config.yaml
n_layer: 12
d_model: 256
n_experts: 128
experts_per_token: 6
d_expert: 32
d_shared_expert: 192
activation: "swiglu"
moe_layers: [1, 3, 5, 7, 9, 11]
router_score: "softmax"
normalize_top_k: true
routed_scale: 2.5
balance_loss: 0.02
balance_bias: false
router_bias: true
init_std_router: 0.0188
lr_router: 0.000966
vocab_size: 16256
norm: "rmsnorm"
norm_eps: 1e-05
tie_embeddings: true
optimizer: "soap_variant"
lr: 0.0025
beta1: 0.95
beta2: 0.95
grad_clip: 1.0
batch_tokens: 32768
seq_len: 256
train_tokens: 289800000
steps: 8844
dataset: "wikipedia_en"
Below are experts of layer 7 (counted from 0) of a mixture-of-experts language model. Rows are named router (the router's row for the expert), down (a neuron's output weights, with its number) and show model dimensions 0-255. Each number is 50 + 15 x the weight over its row's rms, rounded and kept within 0 to 99.
Before each expert's rows: a language model's description of what the expert responds to. This comes from a sample of Wikipedia text that the model never trained on.

# expert 28
Description: Name-internal pieces, film nouns. Inner pieces of foreign names like Delac-ro-ix, Pat-ro-klis, plus pro and closing parentheses, and nouns like film, actress, Battalion.
router:61 67 46 49 43 28 51 37 36 57 73 48 57 56 26 52 63 62 28 35 39 69 59 43 57 71 35 23 54 66 28 52 48 67 61 52 20 47 31 46 62 46 62 48 41 55 38 49 72 70 36 51 75 56 57 63 47 47 66 49 72 71 64 51 31 38 28 48 44 37 49 52 69 42 84 32 73 62 64 73 33 40 51 42 59 56 41 44 70 39 40 43 34 36 46 39 57 45 50 59 36 36 36 29 45 32 32 37 34 54 50 77 41 36 43 68 63 28 27 30 42 36 53 45 31 47 79 59 52 77 42 42 57 52 64 58 39 54 71 71 66 56 32 25 27 30 48 79 53 34 43 63 45 56 41 72 32 59 49 42 44 75 71 76 65 61 52 14 36 25 42 62 54 60 48 64 77 47 56 48 55 56 38 40 62 50 61 33 55 19 56 54 40 47 45 77 23 53 80 57 38 35 43 35 54 53 52 27 57 50 52 48 26 38 51 41 38 67 85 37 07 13 30 61 73 16 44 73 48 55 30 55 65 39 65 69 62 49 55 62 29 46 66 68 56 47 58 57 73 62 90 44 57 43 61 41
down0:69 42 53 54 55 66 51 15 53 78 67 48 43 57 27 24 46 45 66 65 35 65 50 32 65 44 79 24 61 29 54 57 47 41 17 57 54 44 50 82 64 26 58 56 61 70 78 47 53 55 43 31 30 71 58 38 53 33 41 44 22 62 43 45 52 20 65 60 45 61 28 78 54 37 56 63 44 40 74 52 30 66 59 37 67 54 31 30 85 51 58 34 76 93 48 56 39 70 50 55 53 62 40 15 45 59 58 51 12 60 51 42 52 51 67 48 28 79 45 70 71 34 60 67 56 43 45 46 65 38 76 57 56 47 43 78 58 64 71 48 27 14 51 43 50 55 40 35 57 46 45 39 43 58 40 29 82 59 62 61 44 33 51 49 47 72 44 53 61 38 38 49 54 53 53 78 29 51 35 60 17 60 43 59 58 41 77 48 46 49 53 42 33 68 57 35 47 68 53 75 64 44 55 54 26 54 51 72 70 64 48 61 61 60 44 71 38 36 39 30 43 43 67 54 18 73 45 22 34 31 32 56 51 41 40 59 38 44 35 45 48 38 52 27 46 56 59 42 59 42 28 54 69 48 76 28
down1:53 76 59 76 60 63 35 29 54 28 23 30 53 40 62 33 39 45 34 70 31 59 43 54 35 35 34 74 48 53 50 47 73 65 50 45 62 43 51 61 47 54 45 48 56 41 46 51 14 72 24 35 51 63 63 60 36 52 12 55 63 44 38 35 18 53 52 76 32 26 66 42 33 74 36 85 33 52 32 66 69 93 78 74 25 43 79 74 67 45 81 60 46 61 51 51 51 57 61 52 65 39 54 30 60 56 38 66 67 37 44 39 45 56 29 63 60 60 53 51 64 37 54 55 48 46 46 64 51 56 39 66 29 25 61 44 40 11 56 59 41 51 56 39 49 50 23 36 71 80 50 33 32 52 62 79 44 38 44 34 58 56 40 58 79 31 56 45 55 72 69 35 56 58 20 43 49 52 52 49 64 50 57 58 40 52 50 59 57 51 37 54 60 84 40 81 55 61 31 63 45 63 74 67 51 39 81 47 19 67 33 40 58 60 45 38 59 52 72 29 33 49 46 51 60 45 69 19 62 33 51 55 33 52 49 45 74 35 63 52 43 64 46 37 54 69 39 56 53 40 28 52 49 56 83 34
down2:71 55 31 55 62 57 67 68 38 57 68 58 72 51 41 44 15 69 78 58 56 45 26 79 31 53 48 48 72 81 44 54 73 58 70 47 26 51 23 37 59 49 21 52 73 34 63 76 60 60 58 50 45 60 38 36 41 65 61 31 64 50 28 56 45 55 61 53 38 67 50 59 34 56 38 57 45 53 38 65 52 45 31 37 44 44 49 40 45 61 40 67 50 43 80 45 43 58 44 14 67 39 56 35 63 70 28 61 36 66 50 65 48 55 50 39 57 05 44 70 57 43 50 66 67 53 29 41 69 66 46 46 55 31 57 48 53 35 71 56 69 57 47 62 54 59 30 46 58 54 58 29 49 39 62 73 58 57 37 76 37 29 55 32 20 33 38 71 49 65 46 39 38 56 60 45 68 38 22 68 33 33 79 61 43 50 64 65 55 71 35 64 39 65 62 61 88 90 53 63 37 59 68 70 63 33 31 43 36 42 65 51 37 66 53 53 45 39 16 73 65 62 53 80 68 80 53 66 28 48 20 58 46 53 26 55 73 41 45 40 59 43 39 52 57 35 62 55 68 10 64 46 58 45 60 57
down3:29 32 36 44 62 58 46 39 55 59 60 12 82 19 52 63 48 66 46 69 62 50 70 45 09 47 56 49 37 51 49 46 55 34 48 57 19 48 48 14 40 59 45 69 27 44 59 63 52 53 99 72 49 35 62 56 68 57 40 45 34 42 35 53 55 51 56 46 48 53 52 35 41 61 35 35 57 48 35 44 66 43 56 25 43 65 67 25 73 58 33 59 43 59 49 69 46 58 34 61 59 55 47 38 50 40 39 22 82 41 57 44 69 49 44 75 58 59 41 55 73 58 74 45 54 62 76 54 57 66 56 51 75 46 38 44 72 66 49 59 19 12 67 39 38 44 66 48 56 65 41 53 27 62 70 55 45 41 37 29 63 54 49 52 61 24 49 68 53 37 38 44 35 96 49 40 64 69 56 77 19 55 37 47 44 61 56 41 31 70 33 62 54 53 53 50 61 69 80 42 38 71 70 49 36 59 28 40 52 42 53 25 37 14 58 37 28 51 54 61 37 58 28 57 53 60 80 47 61 37 27 68 46 43 46 59 38 15 50 63 60 39 46 56 57 65 37 47 35 71 26 19 61 41 36 60
down4:38 67 64 57 42 66 48 50 74 78 36 63 51 49 32 26 51 61 40 37 36 66 49 56 55 42 75 55 47 23 29 55 50 32 76 32 54 40 57 53 49 33 46 62 27 76 74 57 71 32 57 55 76 71 70 50 77 49 00 48 59 69 46 63 31 62 47 43 53 55 43 74 48 37 64 56 48 64 49 54 37 38 55 51 46 58 54 51 47 57 74 74 39 62 15 50 39 71 62 65 40 55 76 47 88 50 47 66 58 40 59 37 68 56 82 55 55 32 52 27 33 29 58 65 34 18 47 71 71 54 43 63 58 66 49 54 40 54 45 37 67 50 37 40 67 38 48 74 52 58 33 63 75 30 33 38 23 40 61 27 54 34 42 41 47 50 34 58 66 44 41 61 41 49 44 50 59 50 47 52 32 41 34 82 00 44 45 30 47 51 28 30 49 62 51 29 85 51 48 52 52 88 32 58 46 45 26 71 50 53 63 76 42 56 60 29 16 47 57 60 66 54 56 35 47 49 66 54 58 57 23 34 50 31 54 44 58 61 55 23 69 56 47 56 36 52 43 65 41 45 24 51 69 52 50 25